config = dict(
    n_layer=13,
    d_model=224,
    n_experts=32,
    experts_per_token=2,
    d_expert=160,
    d_shared_expert=0,
    activation='swiglu',
    moe_layers=[0, 1, 2, 3, 4, 5, 6, 7, 8, 9, 10, 11, 12],
    router_score='softmax',
    normalize_top_k=True,
    routed_scale=1.0,
    balance_loss=0.00896,
    balance_bias=False,
    router_bias=True,
    init_std_router=0.0152,
    lr_router=0.000753,
    n_head=4,
    n_kv_head=4,
    head_dim=64,
    vocab_size=4096,
    norm='rmsnorm',
    norm_place='out',
    norm_eps=1e-06,
    positions='rope',
    rope_base=10000.0,
    rope_fraction=1.0,
    qk_norm=True,
    attn_scale=0.125,
    tie_embeddings=False,
    parallel_block=False,
    init='normal',
    init_std_qkv=0.0484,
    init_std_o=0.00888,
    init_std_up=0.0484,
    init_std_down=0.00671,
    optimizer='soap_variant',
    lr=0.00209,
    beta1=0.95,
    beta2=0.95,
    weight_decay=0.054,
    lr_head=0.00646,
    grad_clip=0.5,
    warmup_steps=50,
    schedule='wsd',
    decay_fraction=0.841,
    decay_shape='linear',
    final_lr_fraction=0.0,
    batch_tokens=[32768, 65536, 131072],
    seq_len=1024,
    doc_mask=True,
    z_loss=1e-05,
    train_tokens=554900000,
    steps=8587,
    dataset='wikipedia_en',
)
Below are experts of layer 10 (counted from 0) of a mixture-of-experts language model. Rows are named router (the router's row for the expert), down (a neuron's output weights, with its number) and show model dimensions 0-223. Each number is 500 + 25 x the weight over its row's rms, rounded and kept within 0 to 999. Numbers have three digits each.
After each expert's rows: a language model's description of what the expert responds to. This comes from a sample of Wikipedia text that the model never trained on.

# expert 9
router:489520512522473472492490493459458519483500520528521483517503477482502503468502505478527498462513514529507514510504461557496517490507456467499467527483489470496483529495527486473495464530480498507521460475539511493522542499487477457506499491491476513527461493570466493517522481489519543507533480510511476509529461443477474527523543501519544475489512504541492498459526471488520469549486476478491479512468564525518537478515512513526522463483465480481541461469471449510429503510492511481510461475492493452519519536502500490499480459458514517507477493459498489531503523478494509521469527532496516520521458457520544506487500512505493512467475462467501494488474480498501473493507
down0:500464497495518502515496500483473518495522505505486507481507480531477487538512480501508480473496497460509546505487498476510470485466508495533531497510494507510494529473507487505493453494484492508512524499478554527530481478537520514475491493492436478514539495542485486536451497518508477518481510481503433545488531533443486508476451468476491522495501478514466480516557496521535520493492474465530466517500514457521540520453512510453497478529510511507477553487535488497452474521512497529508509513489509524562545495504509508512472501547486507487502556470529439508479463500511482478554502544521501484498497516538509529468498517478473471535506469508534461521486507529465539509495
Table and number separators. Spacing and punctuation tokens between numbers and cells in tables, lists and coordinates, such as | , ; , : , – and opening parentheses.

# expert 7
router:490505496491503524570521488500482523526497532476510514453525545525500466540483424511504544473503467525501479498485508459472512504503478530570514496520460487557483468516487475498474498464528479470508498480491475486501533480464494534514516507511521530437498565484494523471521483455472506503510543483483473478482485468546455526495508512484477480508521514493496465527460457490494507547498494523459488528484523492521523473524483498505475476517487484477490533505516447516516484518525524489536497496546545490476462475537495532440496495511502482500520537541502474477508526490465482500547517463496506510499532504510539502511501482497508498473502496492473520491475501524471507494503
down0:517525470523486504497493518499506480523478475478547447494476475481503493497493431538516493514509470500495484517502502460489508500484519528498538546460483487501516534464505536523498488488459469448490490521524509469511524554480497475509500455503536517476546510542481521487492531512506482500501518458454494536526491459509503537519484487511500500486482494520454508528515482457461470504488550515458526504531505505452513485506545502511512524455477518511477451498492474471507488479504468538540489525519536486464503504476531485476452507530510473480479498514502545493452464535479511507475472492485498492525542516546462501465476514467515504550482507450527481458504500499489516525508
Given names, Latin-style pieces. Starts and middle pieces of personal first names and Latin or Romance names, such as Octavia, Coriolanus, Leonard, Maureen, Courtney.

# expert 10
router:544491495480527535509477487476497512489485538529491470552478481513499513473482562511498514463474445493478507545528480530505522481532478499505480473550503535505496534493490496501460466468490459477525445492448534504513471519468476534525452470469482494522478519475533525495528472549506515556467492482498492492502488519502463477526513488495486497480512490505516525541495505489520503521496506477476516516519501488502463475516482515486530520510491505490515539489515514498470463559557526517519532486521511492474466521498502521515447512485513506509469491477496447519465503516540473502507516499460503481480530461491484471510513493482506485479473548477443516552518491436484520526503
down10:500454492555513482488528501494494506486503523518464483458463501520512527435499471498492481509533521493501464512511517455461507500512544487551498559487493546496512484509485526462498505506514478518467510507499544514512481438487490475483506456458488548483532503524480501488539497513510481507493494484428513480491458499531567496479478504499479507504516488468499486513521438514509537513501501492490446499518503491515471522498468496453512454483516498529531482495484508454454538514488484498538499456498507478505510498487481500491502466489474517496460483538478509510490499464491519522518498510491522550504496521518533477492503549537465500524521490472520501471528524567504495559492
Noun and verb endings. Final suffix pieces completing common nouns and verbs in running prose, such as performances, exchanges, cooperation, software, side.

# expert 21
router:523523489512474511484537530559454489492519518495582520515497497505514476526488544540503507491495487496478509513492558501478482523513496487494515471498520527510468528493499467489520498543520529494481525493503486453492521509485526433468499483556523518453534467478518516473464471468514554477517502498492495518548513521524544553480483505515432518535497481499508497459493477544482513484476504525495504455474492504478546514461496497480509512544501498502496504536480485477525481487523524532476487491527508458514490501497479555500503538529513475529523543516495507537499504549494493466492488488526477531482478493517507508485493531479496482513535500480471472471472487546507533514453
down1:504508472457520516476521542492519540460482517526496463449568534528501512508506543524542508537467477446510514501480509468516530491460531502516523532503495485521501484487539481513503516524499485481522556514527460511532499524489527440480500519566498483484539501526490524470510489507511487528530499502506506539474519496535517486510492515499515485492518545484519473508483443506489505510505470497509483447458494460459466514520455462469484509505489492515486480490558518499498506528496523479500488498531498520472512470556519504505500470482523460549496515525452497484474487527483497478525491543472503526460494495489516463482512482487464484478497523501520497440485466534469499489496
Initial L, B, D letters. Word-initial letters or onset clusters, especially L, B, l, d, Pr, Br, Tr, at the start of split names and words, as in B-lanka, L-ogi, d-rawings.

# expert 27
router:497481481512461478501462495503518508489485539464533474500475466485508484526499517527520498529531519517476548522482513462479513528499512477512478522493521484472430538478536523465472489502490499488490507524492482445463516508489479535538487517541479508499481467508497527537515516531458524500489514471523491501549463479502504518469447469505485491546508506538518511514495451475474523472454473506487489544490518480468523471503498500510532494452484503506505474538472504491505526500521512492466517502521520472462503538453488458488506481500512477505505534503488550500503517485497524512488517502493529577515493550522508501504454461488546517545478493473464518528471549519493466544482
down1:534515543521478511498531448485530518514522487513496520514495432559519494489504531482525461525507504541505515544503513516544475463496459509480528506463538509497500494489478472517494482497460516516490519511474485518503481496588479478523511485452538544493446556510491482480448532482482489505500438554474496530529501518498457493506543492513518497484513483460510473503487508535499521506519492477491522475493491533465499498508464513502493474485454509466503499516499542491543539484507504505510475539478478504492525505548484494503501488532457496465535481488501528464484504478502478518490457502512511490524493486538485524484502511492500543492530538506519514528460490513514505557524
Units, digits and math. Digits in measurements and tables, unit symbols such as m, km, ft, %, and variable letters inside math and chemical formulas.

# expert 23
router:503544452448510531462495535514500516514527488487488530539502496473457511495520511536512507480522536522529451521502504518479508488491518486505499503505532431481492505503537494464519479533497505505490490517504450472466556462489507468490512474493531519509469527449489503537466489489539525467502504494488506521536484536497476475491503504538473465520514489463475504529474500488523498428488507529513497499480519474556497527491507485523534552520504494485493503530441501513504496535483516506489513465499521521484476525455505550489491512511498478509450489549571526481475484483494450508468501486516498522540516441526495482502470497499481486485464458474487516502468496515500494530491
down1:484504478494536537507484484495470503463493483462468496494462438479542515544452508499509494519538467538516546500484533514534527473519460486562532519504514519520528446508522539497498454509507538514520522508510490477535434496509487503482509533519494510510491492476457507514524505533505486517563521521485513507491478497476512474478522478551514475494540517502525510470487463488530512460509497482473496498501513505508506536505530495523468467536504489501540523480478497566497499499507471520482502532500543520567499500466504492516517485475532534475469504502482499510508552512497491467488531492526513490498532475529499520545502512509490531529526503506469520525534502500496433499549
Word-initial f/F, infobox. Word-initial f/F and n, and pieces within infobox or list field labels and values, such as (f)reshwater, (F)isher, Sc(ientific) classification.

# expert 3
router:505529516441528510509494484491502513488480513483473512502521508507487500488471569491484491457518516530497475475509495534471500512500482512432492482476547502526491491511527551497530484534529541524480504545483503494549496503537448467500537512506478501488498489474494495519493548496484475468484537497502503539484506496463551481431482465463594501449499506498525520462537468471502487482489482510501508551500467526519532527524512489483509529530490532491553535461511529455528491469542466512476476517483468543505495515481508505500535530516476505502517508521508553514519503475459483504491502479541514498498469467462497497499494509485515487511524470509504489508493495505499488498518
down0:533497513495486471505498473479474436536497479503553533488524500498562512519473490511488521447535462509528547551474513491468481511503535500485556524508519528501485519530479507533523481488499503499490487460511491481533542513515502475521521497516527520543529519468484508477464492536440519512553522501520516509489528523504538503512501510488505487548506534516500478490520454506514504483480520545462494514459539524459478533525506455492483513488490471510532531499466527505556529535479504514514490504542515478507488490484477498491473520519530515507502512446527493504464504533482546511508499493512483451513518478516477531475462466462515481530469511507528506547497501489545517526498
Word-initial capital pieces. First fragment of a split word, usually a capital letter or short piece, as in O-taniemi, Sy-rmia, Is-iah, re-ached, especially in names.

# expert 24
router:525548535449460488463513531504518492519493516517479464527498493510454515500513533482538497482495466460501500549505521486507492531481502504552489456509538549503511532506495499500451459447537464486480455540503510502543508475464466474515474470530502498515474462505536556496515487509499541492458505472461492478502535474493473492544478439459506516473501472496520473515494472520524509497465463468477514541508527490515487513544499504489504468522472496498497484509532488474464470511500506499506498484508486497480474497521533507532455489502488508458498539504510469511477487498542454497495508504439474509494502506496525471485505473484514486481510480467464522475516563504482532473483
down1:497526488504537499488490505511469509524462487500496450499479503512482451508489500543526454470458468496498445456498490518554499512474470490494500479490476536471531509524523510467480505515484466503478556501484483489491518541536491469537494469494517497522472493463490500516479472469522520506503517500471522506548520559489488472424514482497494475518501524502471505482515509477487453501496540490488540550512518511516501547504533455476533499492530467531506490519514543477487462467500496535517498526483462506493451452497522479490464482475528541505436503498532501531503553465524484482519504505503521496456463521516500490473501505483503504454523516509507504529447509491513482479499
Common word completions. Endings completing ordinary words after a first fragment, like d-aily, ro-om, f-ear, f-arm, plus whole common words such as back, law, fire, help.

# expert 19
router:509529481487535498509499499465518524506525551480521493449520547529475507540489500531483509481500445480496493501456498484519520478476489531504504524505488492487517524507469474516485498496563474449454531520474503495483542492468459508527506482507483480487472542513469513527473478502501510472506503457455545468479508508538502506518475493512483518495530472522464524500474506474480504526496499520498491514517452538532515521514483456510528501522434542483483534457522555503532486498482501488508552481543492563499493477511453483475491416485490501529523490521490499506480517475499485484480474522543502484501512521522499485490525452472493497475546504498513528518473499523518477474528
down1:462477518545512551450510489540532487485545560486514547507549472489515487478511518509510438512500505521515504503464495493508476512498465482507495532503490508496493484539449504491456526529490497527534501487466505498485500498522500503510495541513535512509495488453474440492532490491483511491506517514472511493506508506454448477540500511556496487483433523509454472489495483501504505466457541523534510502527486490466504535492469539509519512563521492514500501507537502509541498478478499510467502520483481521502493514426518491480470501478466507508498504450473526523526503511518478506499569554503545474489480517505496505480498489476530519493483514525466526516476516527500492486539
English surname pieces. Surnames and their pieces in lists and sports tables, such as Brown, Smith, Blackwell, Chadwick, names ending -son, -berg, -ić.

# expert 25
router:534461554429515538459510507476515504443515508499557497474480469515500484479453544505520524459514530503494478509472491491488478477536514527509514504506481460527454489550541515522508517564524511472523507487542488481452463461472503500481553499481516512508491518496524517449532513496503501505466487496506491527465529507520508554476481524487488505497472531495515461500472479490488508498513518486521499490507501501527472499460507502509526473455471528495454502497495479464525515456552521512502468460493468516525530495502507508534502511497503505532519496527540494532487435530469538504517484540492486497491437468483503520533507470488473484504504484499509500469519476487498523502481
down2:466481504505479459544506486557493476521516484487532538509525494497521527512510484486484471539481544551498507479547511463533506491507511529487489513491497485472473528491487541490513518512470483522458537485465496479517511453508511521461487528524450485512518488512487465479478468515515507454491509579540502510490522482493467498496450542505503520489487497510581500528517521533510498478512532481470488510511489509483479462453446502486539513518484466509519469506538502500545500500532524503493497476488517525519482516449512522531466500532477478493539505506515508495498510497482479505492464447507499561525545489482484470451514555537499509509531462482514493486507489509513498507475
Lowercase and capital initials. Single first letters of words, mostly h, H, R, b, p, c, beginning ordinary words and names, such as hard, hillfort, Rapture, bond.

# expert 4
router:538515470498511513552521474477479521492478499480494495446496533512498551493502524512524487465509522499530497490428467470487477542496478516489485519529542481478478487533557509500498500501506456494505480476472486499474534497452473468538509505508483548507484488535513511473498489498500513490494473459468516485494516490516511490494450418525525497472520488477497524535506510485517488477486471512500494533543489506530497480531485490518504465506465524485464480497535529448553473508489469519487533485511491541487492531504523494499471488522495512474513507475517537525454534489482486471548530523491514492544491556476478527440517471460505453474525487485482507513481490491487459478524
down1:543453510515488484523511480481546517538511459520496492508478498530527497496421528488483509511528468491563489470526482519462454501491520453502517527496476505491495540467521507496527498505528525502519504447513513493428524499515529496473539508496485441522505468501446523505501493483508468510493493483516486526536501486470501470483525524530505530504486547500457495544484469470490519497474516502516503493528542454518504466551521512498529469540503438516498477478501513510487492499523505488468511498532497534486529495484499537502509457482480557514506523497487514469522472536509494497538536488522444541500476497506460475499532472497519498510473494525508495508471486542496465481506
South Asian, Slavic name pieces. Mid-word pieces of transliterated Indian, Arabic, Slavic and other non-English names and words, such as Saroj, Prakasam, Balochistan, Međimurje.

# expert 18
router:536536522524535543541501454449474502490542562504483481526518504466486497546483518500524491501486480519485515500441481490498483470569496497541460495498530462497546510533494466476489510453455487464475487463516499498471509510447497506501499483508481502515502508537485535477498505454525492551469502517482473515488516481490491492472463484486464535480517511457481547498555528523562513538503482480478519538516500509500516475510455511478478525497510504501486530494503530468471516508491470518496479498489499501479466497483512519522449506513457497496482507516494484537505528511505456513527514469519508470486495496541515482497512465467567499498500536487462491496492487494499544531522
down10:478529512492429508502486501489481515497515545457528487480527507471499532496519548522469511536527476472484492446518506493456474513504497428448495460497568520484508493516534513486497530513535445506518506483451522467466504475514503525459494471555513535465498526486495499491512509468483523520546472528487514504479507505495498517478515522499498475484527471532471487467483545493516480509552444479494509522503477524514526505498501479493475553518506485508503518489463510504460489472495533493493510486525499509523475522516546506511483551513524518481510496457462479500498540510492488477491499543507469518479500504523493486551495523465470466495484533520470493503491503480532462485547
Outcome verbs, word endings. Past-tense verbs of outcome like won, lost, named, took, elected, word endings like ed, ing, and empty cells in election or sports tables.

# expert 2
router:484529526450558521483513467481521503498504514515517474518531513496509521492534536511520522515520481514487490531518472478448463484539528511467432509495516481543480451500489494505501521527497496462489493486492477493462497469484535476528510516507493454523511481506510491497501518477489488514457494525488470484512532521498504538490525519482428508497464499478508527524497495560488472483498464504505514512496478488518486508496518499433559478494503512538500504476515448496465505445504522517494469478526443510462480535498521491497487465499527515466480477515522480492458500478497502494481556504477483473504490480530546457502501493495516546463547490489491548482496440501498468520464
down0:471484491516505434486521492532514493477513488542482506498540460518527464481496501511484508463523493497498510513511536508478534482516480479477525449520507459487473468525512496510487487486488518517479493500533580557463484528525522499469511491508498506526507510516495460536497508529510438568481505514514494480507446522510476504464487498482498524507559534503494510512512502524450475509465496479525510512450426491478524541506485489477499448476513486506498480524505528530488496500492508481484491492470511578517532524494478471451515502520492527455472522520500502510485496530478532527525512507495504467480499468515524517526471499512517500467491485501440517481478446495474496511521
Word-initial s, 1. Word-initial letters, mostly s/S, r and g, plus the leading 1 of years, such as s(uggesting), s(oul), 1(972).